Experts of a small language model.
Size: width 160, vocabulary 9040.
Experts: 2 picks a token, a sigmoid router, a shared expert of 128 neurons.
Training: a variant of SOAP for the experts, 405M tokens.
Below are experts of layer 2 (counted from 0) of a mixture-of-experts language model. Rows are named router (the router's row for the expert), down (a neuron's output weights, with its number) and show model dimensions 80-119. Each number is 128 + 24 x the weight over its row's rms, rounded and kept within 0 to 255. Numbers have three digits each.
Before each expert's rows: a language model's description of what the expert responds to. This comes from a sample of Wikipedia text that the model never trained on.

# expert 3
It responds to: Digits in numbers. Single digit tokens inside numbers, mostly the last digits of years, decimals and table figures, such as 1962–196(3), 5.(9), 7,8(9)3.
router:149169157148170135143107132095151155095097134136181184167119141111125107151132159128135157140113139134108153139139118129
down0:111068105128143154133110088115106122129126158095142176095147142143127132108129162127148137122133182137148163111105085112
down1:094135128114148153118140158130123147144136161091148075120126125124139131116107142136093136156139141153098119160145111105
down2:133096147130153140111151156136148153095152175148128103129121078163144147172128113114117153122101147164160151138126151112
down3:155130147160126137144128152125097165097167118136082153083110127135097129155169147152112137119176151127117098128122142161
down4:074159136134149115147141149113112152124144095120153126074136112119103123124149131174102127166113091101097142160149142133
down5:132126163137132080167136118152151167115126125143136105146106127166144131147123178117126149126125116134102139128154124094
down6:139133139138118104104141127093089141094127123111161147148124101109137066163102098126145091156110140154144128116112131098
down7:080143133114108110146177120131130134131140102069132088111085126136118140115145087102128118106142120080132094119099126121
down8:117128119128144129111100162156166104110148089102124132106140106109115121138135111171146126140149094115115112143159102126
down9:126176138144128156180125153142142118137105166177121144144159128194115124154119153104089116105164132116104146118145112119
down10:110148131101153118138114169125125162157096154166137113119139062125118119068161081134125128171129129139148107162149136110
down11:156137122122122068102127150153134107102131126135100129114127142145093153102083093108090168132117146131117103125173170141
down12:112108153115127161153161111132117061103114137127170128155128144149125102134150164147127110104094116114120135135155094132
down13:124110131165150131135110140117129137164118131196142145101163141157104118196146127137148143122109093147151120126131150145
down14:100109103108141119134171153171132126108096126158116171105168164177123128129113122143134133110095116150126127075131150136
down15:121085094127112152084107152140127078166151119121160080084127132142161123151120107123169114132147164114160110125129091146
down16:136103141158106149159155074124150162177132107122168110132131174096110138188132113135141153105141130129109167143153139121
down17:152111190117079141143105165102144107108108152090109133087175124139175097145097123133140145143137128154120142093106131091
down18:114153119124099141134162149129130118133144098153130115108147138147100144177117109129134136110170097150133083138095144168
down19:131135146171126154126163104102104100131162147165136137186143097086123080091174146127131110134122146133116111097149144072
down20:191105117131125103134105177106142134173153123100112162121111147097111122150212108165149124108112102099152141148133158140
down21:109126139144126122136129184118111127134119150184161125096134123129145143159139080134119130153155137077099178122106102139
down22:102147135124102130109076119138149118146093164118119134125108153098107137096153099156114127147168115100104154093113167156
down23:136127149124160111134155156111118132086133124111124125110141128128131152121106125096119149126137118117163139120158141138
down24:065114121120122098145184117078136159135123137130164112119166102141142107137117106077144123129118094149125150139124164129
down25:101149168149129154074125136153118094108125142088127083122125096098124163138107131104121126122122126104121140168140133123
down26:116099144111155176137142159154126119144144124164108122142137096144154183126139131172142173110120097153190109139096102130
down27:126112086141127104115100161128120137088147134140147159109171153135115156083110120150141121153159148123115122101154110159
down28:112075147150121144081131124154133122145099101125105126121106137157145133081114117149154100125128144131123124203099110132
down29:107152141100121150100114139102133147135079106123136080142157138128112154121121125122150119136128119133145108084133149140
down30:160068129122117097108164115158130146140137134091127149122133152146155146142109166101133105116097140095099126075148127131
down31:096062100147126119095123148132164148131100152117130111121124094142083106120137167146140125138137117110111137132159129117
down32:125159117147128128147100115129081121125104164122105131121146083148106101121131146165132163154127140138145105130097159132
down33:092137083120144104108127118128133102119104079107107137158115148135127162144097141143131162138123108082147106166103135188
down34:114121112108148141142134106097113115143158179109111151176129113111115123140055167141126135150135127115111160158145137165
down35:131112136107161100143116150107124119107126160098126141137120106165094120093082122120140114137154132150108130082089103138
down36:174138134128133117152118114201142169138156134164142136100091122137118076134142123185147114157113086104120107128126123154
down37:124108147111162126118114130162116129133094111155103116165157154135116116105148116084126146102145153094143115147115138082
down38:116116144138137131105099108115081096108145098118108124125114148157160133074079101146114131146129107121105111127134143109
down39:132118112110148140159121137099096164147131171185094106138138079152165135099122118135156129129104126111094150171138143147
down40:141097102110176129151099115147105107115092116120110115157108130134133133076105166111145161092097112134118151119120116110
down41:116131158111160094169140165137138138122108115123094179144136131114126109140135123142120121136131133100118143160096120149
down42:147108148112093158110162107131174146116100123092137107193137134131089115139118122147156130109123080103118103179115116125
down43:122140065132131145188118134108094119130127162105100099151144105138117143131165113141117111123085111143169121146152117114
down44:122142117127119135126125132140149128139136142135150124126151144099098155197141090148140136102120146148121082144131134153
down45:106121141125141121128127114111150100084134114120129119132151158175107078137146095121099107109160127093098105128107142154
down46:108095093103117133102139098133104094191140158127119128131145090045126112112095132123129102145101148112112164166163118155
down47:147099137171161123134104136113100142106132162132144131120151093135090113145155117168152143122158114145120167118106142135
down48:162105120191120148127125119162160133108148110162125159086127129133155105127122182086136147137108173136105132091111102136
down49:088098125102129155126131151102164124109099140094159140144068147110152132079121151142113167134123153114083106094128170139
down50:164144116137101087125068122160118142126092129106133120138155191127158123125130094126110148116105178155129091150127129131
down51:165098108107110152117091130127156110128132120165114143114108100148113121140127129111132094210133138160127166150129132154
down52:117109132180087152111114126150168138102142123156163131136146140143155095150141096141110143102137101145122118157178103128
down53:132089144098073139118147138159152135209104106113131182130117095154207104106170125142112128106143153128150117146116145134
down54:140119148127123124130141164131121140109145125095101091077132154103128102148083094144085121185123126087119154149091081102
down55:172088167135143140138151117110132065130139104132164153148108119095138163152156133125121128145110111153150149112134089159
down56:126142107142094116142115086131121116107126094131156136149115121147105175125142153112132137134145113120118127101165120170
down57:129126140148142082135097086100075129121150176152163116111124130140145114158153108124134140132129130112153123130128124124
down58:136110136102125141105132125104109150144076152142118126123126126095144133124107136117127125143143163062147108140124179120
down59:097127146142146147103146078097170145137119130125137152149086152076138118124139135127116126117123184136137154101161142111
down60:100132115174150111122111144131095098160112130154156166110141104141132131122116127088175143098111120069123130074141157143
down61:106153129135123137154134126119092083144145128124107142155142174117130102136128169150173155146157131155116155120135129132
down62:182131148119155149139160121149117155116163123125129121061124133132127120154121081125129144130158090151170074079120134162
down63:137154131146161149150155101134099123101107169110135108132143130141111148103100114132117107150133174153101101057125143135
down64:134124077129083088079096138126108146158185066133135162121104167126156122121179153134114117161129101140131126087088139114
down65:103128120102129112168122129188184153107107141137093125144140104150121137083096089105124114154093120174134087132128138103
down66:105098152138156100182125111132116126125127120119124154155155072119128116083100135155102098144147115149117130154121141141
down67:105140137110101121118132106148155162139147174109140128136144129136140092102121130124117119086150171106145143105191131170
down68:118153156173132132087158078089128157101137147103096120117130125140135124118129116135141118138116108135137129189105121074
down69:124128127111111102076167083141117124115145125157096164126139153142123124145131122117179124132137119111119130104153130150
down70:092133143108167136094122166117171148112118098102139109081138113122148168112130127119096140152104091116117125124116145134
down71:111131167145122090119143110150142111150148138103146142108104098151120103099138153110153130171136130096125135181096157116
down72:143053115118136149136109131128140170132157116106147143124139149132126102117145125133100134117121136173109120157171119151
down73:112122124140119103155152094125148133146120102123141160121184131119100139150105100149106159119130108148076133185148136127
down74:098168149134153176149147183106202126138136144092134109142169126070110137123118138131095117136119109155105156180130128124
down75:148131110090128149142115140138098120111143098107135108146133134070096117132131177118079113130104129124114154177129140139
down76:136090124149131157112156096122143129112164071154136133137112118130116098130114111133107118183133139119109122163116144098
down77:102136121178132063128146148140123109136131100164136152107125157143101157152181120136123153112115157104106104128130116121
down78:099136105137149077118117098118154104105123166115145151131100123128110115146121117131123133153101151171107148167112150117
down79:111135141142119158145147125121153128095090130105125131081150167113112134118145138086199161109149114135142088098104114140
down80:110127148120118151082114159141124128098107106158110138112141127129123103169127137163130110101088153120117124154085121120
down81:132126132131141113144101134158138149139125151147177107148112084145118153134114085139118087135098121115151107134141143148
down82:099104144125154132096148136158117119125141129126139107127106109106146155144157160130121156138151140125146142131148116117
down83:103085107141159107184103097114134131115135120145166098131147142187143113077143137145126106134142163139082114148143133145
down84:145153121136103143097159125115130134102124172139114137122125141152154121107172127128122127209111132155138087142111106132
down85:163150126138163127099169114133147119144139061133155172123129164118115128110116142109152171082129112158148136111153125147
down86:151098146121107152083111152133120133109120137100140139133087146074133143080149116119135090159118169140078158169071158101
down87:133111137168129145146157106142147139141091115126113137182108103138155117121177179127147093104119179137114137155154146160
down88:103118145114108107092133099089104130137125123132162185110130116132137151171127088111216200123110174115132116103118116165
down89:112143118082139136128159143089118173172123121127129140120131112139104191132099143132144132156111132097133141079141146094
down90:114169132130078118130069105097151133105161103144149108140140182134132126124116143136135171122112131163148101101120108150
down91:142125110131129152152161133138094113071098120169179134124140095168076126169054103138147106124117135170091114139139128159
down92:141120144096126079124113114124148141124120140110157145113152105151117121141127102131111130117126111114148130153135153125
down93:081124153139134134126129130077142155102164160108142104167097099096094149107095127173143152096135119091122165127165150089
down94:155096114110144136088108101122131096153135099120121090104154138111122156140130148151155147093151127101150128115100106102
down95:146130096140174113141179150123141132112131169157125102101127122105106125129165143150133111137106160118144203134111120091
down96:150095098121138140100086133092142163119131136137135111138107083161126081085096180072110078117137079094154169114150108123
down97:166120148095156140122131124120153126124107117141147111128138124109111123146100130094121130172155140119100132151148160157
down98:132139127135127130141136149177174124108128133092172135182123098181121147143118137111149136139140146155117114135080155189
down99:130094121137127176132151124115147091141143163107120133107154165129165137133121166144127107167149135118138158142091167100
down100:147140125153146156133126142149130141106083109165115142133119108108154132129129090177118157115116150098138140135095101114

# expert 31
It responds to: Short inner fragments. Short pieces in the middle of words and abbreviations, often after C or M, such as A-nt-onio, Am-end-ment, b-arn, ind, ant.
router:102149153122158169142097150134119107114124145135151159127095121141095097174124167112116100159107144163106117100113156111
down0:150083126124151153122153101137133135123097157122146116132099130162111148078139161111129138147122138122136149174141122119
down1:144137093138099117145145089123136137109110095165135141178138137153126134136098135157118126125160174106160138086159153101
down2:119145095203099141088113118092112153113135129122122088147119142115083129115125094144104106134156100113132114129134084137
down3:206104129095147102101176136150117155132138094166119137150137106129119130171117118108099132124126134141140123125137138133
down4:148136116102090145130168157143096129079135086164152151125120135086109101144138112125171117143105119167154153154102135082
down5:129131129107120118180102119127139123070129134133086128145153131139128123153143088096120139160168106143166170158113078132
down6:125136109149156107142104148137166128099122161163128147093102149136144149134094130149140179112077065135133109095144116098
down7:134109144141077132104156187098130154133135129136130151163177101161106074086124083150116128144151145124153159114140134123
down8:099122144154159132119154135138160114132110170141166108120112170112110132102140134090111109132153147128185118096084149181
down9:110085115137123140131193103129132132134136101157137119161091129124128139135126116098110089123132121103172119139126112090
down10:104119142125122161152114145134148148150122147080152145152123080163109121104113110087132131134105112072149131113125137107
down11:109087120103096143125129132137082156110107098134191115099108130131143099106146121123115140120183107102132121103119130143
down12:132118123132121184128109123112147149158113138105081148103117140140144086152130155122153115167074165093103111137110174143
down13:126136155127131115118098126075126147119143138169145087134132170156128123119098101138137146186111106102119110104128119130
down14:118073139128098132111171106092113128143139133084146149098095169138144088152100114124136139098138115115125138129141166109
down15:199138138133133182139110128123149117134069108156163112092141151148157120170145116130136100110121118136122133144147142115
down16:150130163136102154135091157124126079170107135165127137173100128121114160122094135116147072109134109124141125156114155108
down17:106116133112106120108126148145111151086114134098079142112133184097145126119159114118136092137132154165117134126138115103
down18:142122145162140127088108126095060089139121122173131150120143148162109155122097141133111116165102141119142128155125163128
down19:182140111128140126151116114165118176126135120127148117128111092082101123102116108151102129130131100129146143095100135121
down20:089159142132089127086120143143106105092135151130088117143119113142132151160114123174135120086154145122131128125161115158
down21:129132170111097129099109100123098132113110085141140153083120081121137154135103136100139089113169140125094099087133152135
down22:108146129153164159083143088161136160127092091144108134138159120121102128123127141097134123119140127097142149149154177105
down23:183111123117085095116131131153152110103099144140140129118118125123146116142131122136128111077104119152124104143147149136
down24:128110146140106136077135140127131090137166102144165097070173120109112108136133116161094118130116161148113162141186126104
down25:098121123142158147137097129150152137135136152146188082163099156144125127090128103088167109089088104132098131171134129124
down26:095140158086129138106134119092154185121121106160095129141142119101137102136129155141150060174123138107116145157159141134
down27:107136137127132116121144176100176181099128135130126158091096096098156203153132102112091118130148154105157118109150148144
down28:101135114138099145176139148133123177113160122091134108104143107110113154155147110135101148134111096134138206184182104121
down29:124098095098140165085167129116095119105117143092105126105099095096100146106130129157171118171148170116106143110119132122
down30:129128155107103102139117131133129127104137097166093156117146095104143146123108141125113149117106166132124087099140169135
down31:095131131116143092094103147100126116142103150133159147111146116160135127177133083147184158127092101117094115100197110118
down32:131089128066133097113103161135135098119166132141100151123086141130148126113139162167123117101107158093098139121127154112
down33:107106077144116109122084077135155128164108128103119118114110102129147162143092098102119128181127078110108150106126130121
down34:112128096166139142106126151135128146121125099141125151156153120168113147102141148109166116155128111179139102129169107109
down35:138118138135121097104181115063140167129118137106137135104122118122125174179108130147072094096068106155095145117112155149
down36:144133131156120101142122144115134108149152133126141139110127147097106092160069094105109125162113129152145093138174127108
down37:099153127129154146147080109123113078136111103136113123066151120151093160113147112116113174141097174117110175109107139108
down38:142135119189132083117092102071123107147113143120110165141146157139154106163172128163111114150148126122196112143115120147
down39:163156142057131091113125136121094132178121147149119126113150103099113130145102079166126105119124112142122131137150126145
down40:095114153104125129165156109102129095111141161106113113113082162144137104144110163085132139105136111135118178073118111129
down41:086088161124133133155149135149169163170129096112122123139110084124110092163143102083173136154195143160142130163149128166
down42:131119130055108166115137160164100137128137126122090105108103129147129102144126086130105142124160108127121132136117129135
down43:131159109130132139135096108075075141121170117142104146134118120139152148185088103111129100130127157161090119134112110136
down44:111098114095146128153159118138128103125155124134083136109128112109116144156143145157143110091154116144088099125149161115
down45:136153168151124080153149182116154133144104128136109126122121154145149099156142167093145105136126134112110107146120135149
down46:170144177173141160111159116078136151156123105117142154123132158153110155153148118125087138123153121122124122142159150087
down47:103113183135139120148094126146097119168173134105128160113138100126134123108128117156128108067141099138136097133139167134
down48:109130120131107153149172162131144111086088148117142110121095123083110125177185137091124105125128109118081152124092077100
down49:130140112110102125109110114141136075106089140129128120144157115102124118146104155128175115088143114088148106136129144135
down50:126137127129139138130122142090145148098141146117083134156120166156130139052113095132121135151158133116117196092105135116
down51:105124131142131171152104150142071114081151120196123088115093128116114103140120096122128149098099139120116167085183091071
down52:129100090168136154130157115142114102150131119164137098100139113114149183144139155138116134106144089097119129112122142109
down53:115188168162155121107164119103127128084096116094108127130123120110112176118144111137136128137133130116132106129170147158
down54:130116098093137107124128184157134143127158109155144136104158101110163087102115123108159144118112126158120118130113130157
down55:103114128140142177131136152087127137102130155151163100142149111102146159192117141109122133067133149200112147083144127090
down56:113155198113081115102160118105120156077160125113115093123128133111126126162185127109106127152077139099130168144101139126
down57:124121091133122134132110148165102134160168122116119140106136106117108155137124112144133117142158097116111111149115112141
down58:105079128131120139108141145104106174121091110100141149112128189129107153102125081111146105095146163113130150138111127132
down59:127116085158117160148114141126143143119149181085135078145102104115096132131153150106163137161157134158063118113088163170
down60:160157154138111118130090153103118146118159103140133135144093113138137070105114172100142128150152097171156108164131143110
down61:161132120152136145144125107134096116141080166153062130101118126100152125125126106107122169156091149149139091110099141139
down62:116150146151085111133084165122151108145128159137131124088119154109138120100141143139129171112171157122165132140143119109
down63:124123158132133129123112118132122134149069150175124115092099153181097139151128134139130121134150134090126143173189152101
down64:103079104131130157125136127111113113146158136091090122131121124134132118143132152144180148129142155156117155116107126137
down65:139122143096103122134128109141191146186113105111117120168140099146071115120141136146127153143104082118178102159151128133
down66:128122154147141122172122116164078131129140118159147146126143143119132086139098124121190170077125137129171091108115143152
down67:195104114109159115138136157142117117139141135117141127143114086089152099131101082106146161114184068144119124170136117135
down68:127124141102119113162133134114143144081165157134094111105137122135093137097113107137111109108153084123174171105145072130
down69:131122079143123137124139162097108151136137139125152130138161198133120167158105109149126168141177146140079088098111103119
down70:118126152122081083133130147162110177150091159135103130102137118141143178119141156156131127140085121094168109076126106146
down71:137127141100124126149122156114112111148107141128110149184135137175132071130114119149131084141105116154104113130072147147
down72:147154160124127143165109157091124109172118106125138127114139138135145103109145142160148155146109158151118147122101134123
down73:147125128120117122095121105124157138131162088138123184111122161181176145102127118117112140081146186105133105116122099142
down74:109124164122125103144107138124145152116075063109095156141126116147135113179151080137145174090135158125179124151118148135
down75:109155154103122101103075153120151169125137103124140119146161165071141135113134134184143124153108122151114155147142116144
down76:133179081186135151118129123146128134176114118112132136117153095096127106115128124137126112108147108103169181103139168104
down77:115100120115099142116110126141126194111123155108145128137129108139122127143117096110080141141099125158100110113138129146
down78:152192174080094144109131112109105172131143137123162123158079134117105113104104127115147147129135106141114097106091108136
down79:114154162085125122133100144128108113147173132156111168126106144141123127126155143141096108163084124103096110110145116161
down80:134089171108080122146135152107128219134147129107132152198132111116158108125156131144146112138157160145145140142164124111
down81:118138132103121128139136167128112137097138127142085130075116130136135145162124136092112135147112087125099145138132137153
down82:108074126115126098140118148140188134159134158136107100146072137150138148134120137154128128117114205093152119115111100116
down83:164133128148100137133169098142114172114166080145141162179113167110127136115114077138101107122160132156152117130119111122
down84:086126150155123164136100148173144110153131080149106147144094109171125153076103145136119138109157113112158093087088128147
down85:180118139152122123122068144073128105097136071126113136174162133124097119121090132115134108104079130077123135124100113133
down86:116102114130119172132107090144184147136125110152119111111112142175143113095125127168105140111153162143131149153096175155
down87:123159075149100128107110115084144129100079119177125119142105105114109138103090082125116183117097125117131086126145119153
down88:152127113126146167137104123108127131138120099116095091143144161102108119145072108108142158171127108126143131133142149143
down89:140177118128146176107131150133103129175129132160153142106150160114138113120098112122114106131108161140156122161130137112
down90:096110129134121117124156128152138080128100149163127143158159171180135102112089160105122079102129097152139132140145118119
down91:119149108130139156151125124143095156126128093165161150170111166111157144176147117160207132101098127138122124122120172128
down92:137105115129148122121097127120127112095190137113148162108119105135160157148095142137107106155123156125162143157124139082
down93:137112155118149123109122117126145132165144123108112135139147157142117119099164111106155109110133127149150161110102147202
down94:061130150146116146081124087108133106126098142113140162142135103160125099164112184137116154168145127103166082144097086095
down95:132129085144084121098109124167095086092115110182149149095130133118127150072112132150113162132140135161104118125130152149
down96:095159109134142124138099084121139145108118102097146124110166149111084132082163149109143147098124126110146113121139134126
down97:105125100140157153098088152071117122101153119176173124140157134100138116118114143127129152139110162129122100147114149117
down98:116140129141130161140168123160140146140110149156123107108079111114108181134158147108153152113126133122137126097112176128
down99:172102121139129120119120107118169133135121081109129154170141138101134104142142129088139116107145129098145152150122164131
down100:077146164139114146121150156112103139187097126114106120162100162137158118126147135124104162122133123145119103108098117148

# expert 17
It responds to: Leading digit one. The digit 1 starting a year or number in dates, tables and scores, such as 1780, 1952, 1–4.
router:137144169131156142114132136110110128133138155153111148145125124117112084155160149120118122152128171118125140078108133143
down0:088124135146131106119111086106143120142144163105131113126144120119138143139135173124124071117090099153157093128078160098
down1:145114120141085112154161149078140164143133094095167086070095118120160133149126136128131116150161179164124105148128120149
down2:135120157119081100180148128118174157167117121125140095145150119183171135076117151130151103098091102143159118174162146104
down3:139076119123142094135153134086107099158160117137092136118140121167131141105093091100167119188141123109145128173133135134
down4:109119155132133141144104121154118118126125128171118150122128113153165179157173183152100127138142145105111152144118129148
down5:136141130127125115193143136133129128131096118094130114104092085160098132097112131097123108172160114149087118129138130134
down6:148143148131129148111140130154131171132138107144173119135130092137118092123119142182114163127155154116115096174121158123
down7:209129126135118108121139147133101135166102122124150136090146102116128118131144128090117167128142104117143129121166125111
down8:123137092141175171156086162137140117120128154129063115089114164130090126119123117107148129131140136142114079127129134151
down9:092117120139078135142137142107132126135104115097126168101129145083146096116123104120150124131156143138101164187108136171
down10:118176133099156102121103131158135152119129136159131123153148084156135123103111125126140127096144124147095066108078148076
down11:117128122150163169095125116114113085153099097152093157094093151149140159089157130129140107114114138128129136107118136134
down12:139142161126110137129129122121127166140141156100079120084126154143141130133106131141074124151108100105103140165132081163
down13:120138143124102128125128160114081170131160102104129136132142160138131118161133128139109192124099101103136117126155109080
down14:192159146140138090149100127126092128169117125139105104108156134186139137137125100141121120122097131133113095110136140088
down15:094086123125171085125130090145114135114133122158074117116053155154151117116129145144148138127132141156125107089155075141
down16:135162095100140151158101125161157124120144095124129151145116105078135092121127202097152161089138114117123160138145166168
down17:117161103152119112137094103128129139143156119118165166145171146140114131136132144156127131119119106120120120154114105091
down18:144150113127180113146125123085100094135123092149143123100110118168099149113119120149114104097116120146085034137113109128
down19:114090158134116157139101130116160115128141112122161135111156091122154129143155115096146106095113125156170151118109142096
down20:151128111153122122126128139074135150132124102115132144095165122106156134107123114082116115150111182143076156092134157139
down21:186166132107127149115137111099136141148126134121172127134131115120119113098091166114139139113124143125117133115160114118
down22:145136159082152142120122146137126097124108159112147165128107141102155121181116170182131145111142145172110111134143118151
down23:118115099142098107131117150129106119114142101154160111142140135126170113148128148129138124119154117110129094109079134082
down24:147111149136148128134136160128129128099146164124120080122116124118097115129142175116122106168130175092121140132109081162
down25:129133122141132074143115126136122134077138107122176152141129102121106102118165154109147131138147074124111129106138136138
down26:156136112115176135137121149166113134153128115145125112157088156133127126130122129103095135139149096166149135150148139151
down27:120134166145147105162155118091102126095115147095144095128118164110120119120146128114131156146159159150133106091140107125
down28:156142143179107144164122149141127138133135133144143104142149088145137084150136112118101144116143082115105175134171107098
down29:149137129136200138144121125108108165092156101113114129153131143161104148109080151118159181101173131111136129112172157148
down30:124163149125106128130147146112110086116098143142119111151146186141129113148120129123143136104147143141102089111161136135
down31:151085143165147103128083093124083163163139105140175106136130137164154119160128144152143129129108194140115129125148110138
down32:125109157129151145142104177143145159129143120099079113164116138155138133103161146115144096183129125141130164185097131095
down33:123119130143096167144140155189108116118133101116131110182110097111136159144146142157108118084134159142086148145105126131
down34:121121148133165122126161140135103115130064178148104144158213133117133103149129112117084120128093131153137123155109115104
down35:135156089138135054154156152130113155131134123158124134083159135096134098116130136135148150153119143096126154123119120111
down36:161132153152118126174137096134126142119153132139116051137113138123122144160147128095129106109121096180088132173142149071
down37:106133164115152125140154137127111155119131118148146125127134146092128123123129155112135135126141172148125110098084095108
down38:161125114119133162136122145163102125104127116112141039125115135102108152131133108177127082130142101124112131173129142141
down39:168123089104089094152088155143080120137172121120157077127128155118144134166107131094143158151164148141108088167101160158
down40:135118134173076097150107129104115109124148135098168123081129128170134170152107135127132141132146115175116062087127107147
down41:151175150153134086126142153123122120148107124143167101147118127116113136156139104163084128101128111135124125106140125111
down42:157163130142112108117125124121158126138159143161110121143104121095152133110128095146149078141124136102087151150148143133
down43:065061094134156131105114133142164121144104107139156183101124111133143148094141108139147136114137116158135085130141103135
down44:144128163164134120107086106111102102188126081124129120140118081081151114105110106095128103129130143136104128143112105107
down45:145102142112132102119125118120120128101136152093130124149094116134114147103123108097129160139149114159126078163129128124
down46:104141151140132127098152126079191098148138134133122092155151134117116181089111131109141177142120091142118123133119116098
down47:149121120121097127127086148147085130160146169160176140079144121132102115126162140114170131103135137150139115134128083089
down48:137166141129133136122095096146162154100127162144135142159137161185133160105139157162097113149168153132120111184146110147
down49:114131157138131112158131100111161138120141113103097120094116102161126122095152124133105127145140125124119110089139164113
down50:136123118132099112138156137113141156120123118100119075159124102100122136119146132205155105105124097095129182132162132109
down51:140124091095164091099110133158096113171147123145136131107117149154105153146114121139150115137120145134158150097098125136
down52:141123091147117146107147139134115103142141115149090140165125164150160184124118105109134129179164122143083129138150118124
down53:143116148098133177141112088085129118122116132141118124142115162128111165114172149136108123106102120193099107126152134143
down54:113153099140121172098120130162099119105080123095167147099129141127116159123166121110137101093126098116120161147121107100
down55:119128125147157151185136133145112118103144117118138133180138144164196129101123120123127144130144111152119143100110132117
down56:136137156116141142121105126143083104127147123105148133134098129122129138126096123155146090199130146163091164156139135136
down57:123133137108141174134116098106118137117095094101096104157150140118123127110142130129091157158139097127107108117111187105
down58:148137104123189113121147142152088087172111155160109148117110129138110180094099152143149113147113119148108094097118147125
down59:154132140142114143206114098145121123112147126121111081135134111180089112136128129128156131132128147103112130102105132109
down60:132144140099123106099154103117128123081087124138114141162109113135128156114106161170093112127157109119110103142108132074
down61:142121149119095131104139118115156176143134121093129131085155127129146155078121164174116145165137144128097127121140131111
down62:137088181108137116151139161128136093101097161099136080132113089112131147119134126130111074117140161126137126139121114150
down63:128149151146117142113148101133084110142160118111152142119120112126118153136113154075133124091118143120102130100188123136
down64:154140123119125176118154177152118109129149121105139160109141146181128127131139100102162134185121122157120159148148125160
down65:131147142142116057148142117086097139183141121132138124170146095163140103102171140112134128160148179114102143116157134129
down66:099161160118127155153136098114190154119146102125166114101121111175102109148136147178139125112113120094129112100106113154
down67:168076126116111129078095110111120124151163140100113149113123127092120130099095142115153101147111116128156121133142125122
down68:172114163152161121154136121145137171130151100145155131193137076129131157136165129185117108103153108134163125167130164158
down69:114107097151168150140115124146085146115095145115145126110103139119160146134142127079148177162135158105101129138111133057
down70:111079116169105116150096120134068141078101178167110157119157160144168131145127170094110139118131117146125114135206145126
down71:123134130132088139138111209149110164113177127151153124119110107124139107076102143117137166119111125149096098121089083112
down72:113113174133135161147099111143119117143112100108153129141098156106112092079088131120127143141119098134133139119130137146
down73:128071101152133136163150097090132105124139146149160093142113115134127138153108143092132149160166129160118105118140088138
down74:137121117118114083114166126140167161125100125126138116154101132121098105105162110143147085131188119121122147104155084119
down75:125145129115142136147104152144162140137112177130105172133133150120137131143098128124119115143149115092160109116160100126
down76:130172122146115124096088148156132148159136148117110122150122140149122156126141131129113125162101126155139121128134133096
down77:124154104121093095125157139126095119112116125101130121133101107130126117143132111145177092125123127126206130115143123115
down78:132113107092158117099112128147088148106128135108116106078132130120128094126135105150150101109105152156113132099104110091
down79:162106160108138132127130092115100122121139109130138119111115118125138097123125124100131169150152177142139134117110127123
down80:110122184146120131144106103157151175101146131167115078188101161120097122123141158168134099129130109127161152164158106118
down81:118110143100114125131112145139124088103144063093096110146140110121134156110144088155142108165120114101130157125123116121
down82:108133093128164133118149148159118107153121126063107122126109171167126109084123165134139109102074127123163114099150129167
down83:105098099132109165089108124155109116114126184089135172135146105119104178102085144123170092088125143096169168158100089084
down84:164157155162142105120127127127135126124126153101132066121129148150122106153148106111157096124151188108115136124146108131
down85:099117122133127121126140060124112113132099114161143110086147151176144148148145134092105152139111110149120110104151134133
down86:154137151144081132122152155143130181164173150111155135128102127177134092135143146121162180140094120107110122124144124107
down87:120115106109129146148110143114127143118167108128156160133094120153113120109148130108129143196153062143158165147143126132
down88:158094093086114118135118099116135159129081143100101112130103132116122116151110138122122165122136137151174122088104137091
down89:164106113090112137156128150147181131141115139164113139193112130086106134110098147123133091140127129090118169109127122147
down90:120120146123132104133134137124143101120124148116135150151159135154125118135136095091136123144081158152136147173115111149
down91:176101152122127102110088131109147118110149113094132133090134148120114120111109088087167138159108109149094068113120078110
down92:112111153143123122108122110109132140140133161107114086128171117091129146114106179071147131129114095104126182118186126105
down93:143135160167114135082128098137138107153146123160137150168104115160112131180170088180178151155162139143132132133139148159
down94:099140134142093113101121083146137162110102124130143117133162141148145104143177144156131125094163142114149153107153127094
down95:094134085112139114108099139139106102102172118154112172129137105120092141148120148156125130126111088111116166163116108085
down96:141126115129151089146133163128149102165130137142104136120099119121078146133129132124113144156132129135118151131086118187
down97:149155083113116110107084114100121114135145124105131123139117105105115164100120149148129102121124155101099167154131147119
down98:144146138099106174158118130127110143103134114184148114154115103113122143133158134131131104145116144151132081169157121134
down99:128102133144136112125136153119115163092108133115090128132155122097154121111149101125135139087123082156188135090133119121
down100:188124138117165152112136123151080107150099148181131151148124144099142177138118120121120113107125133140100110119099172173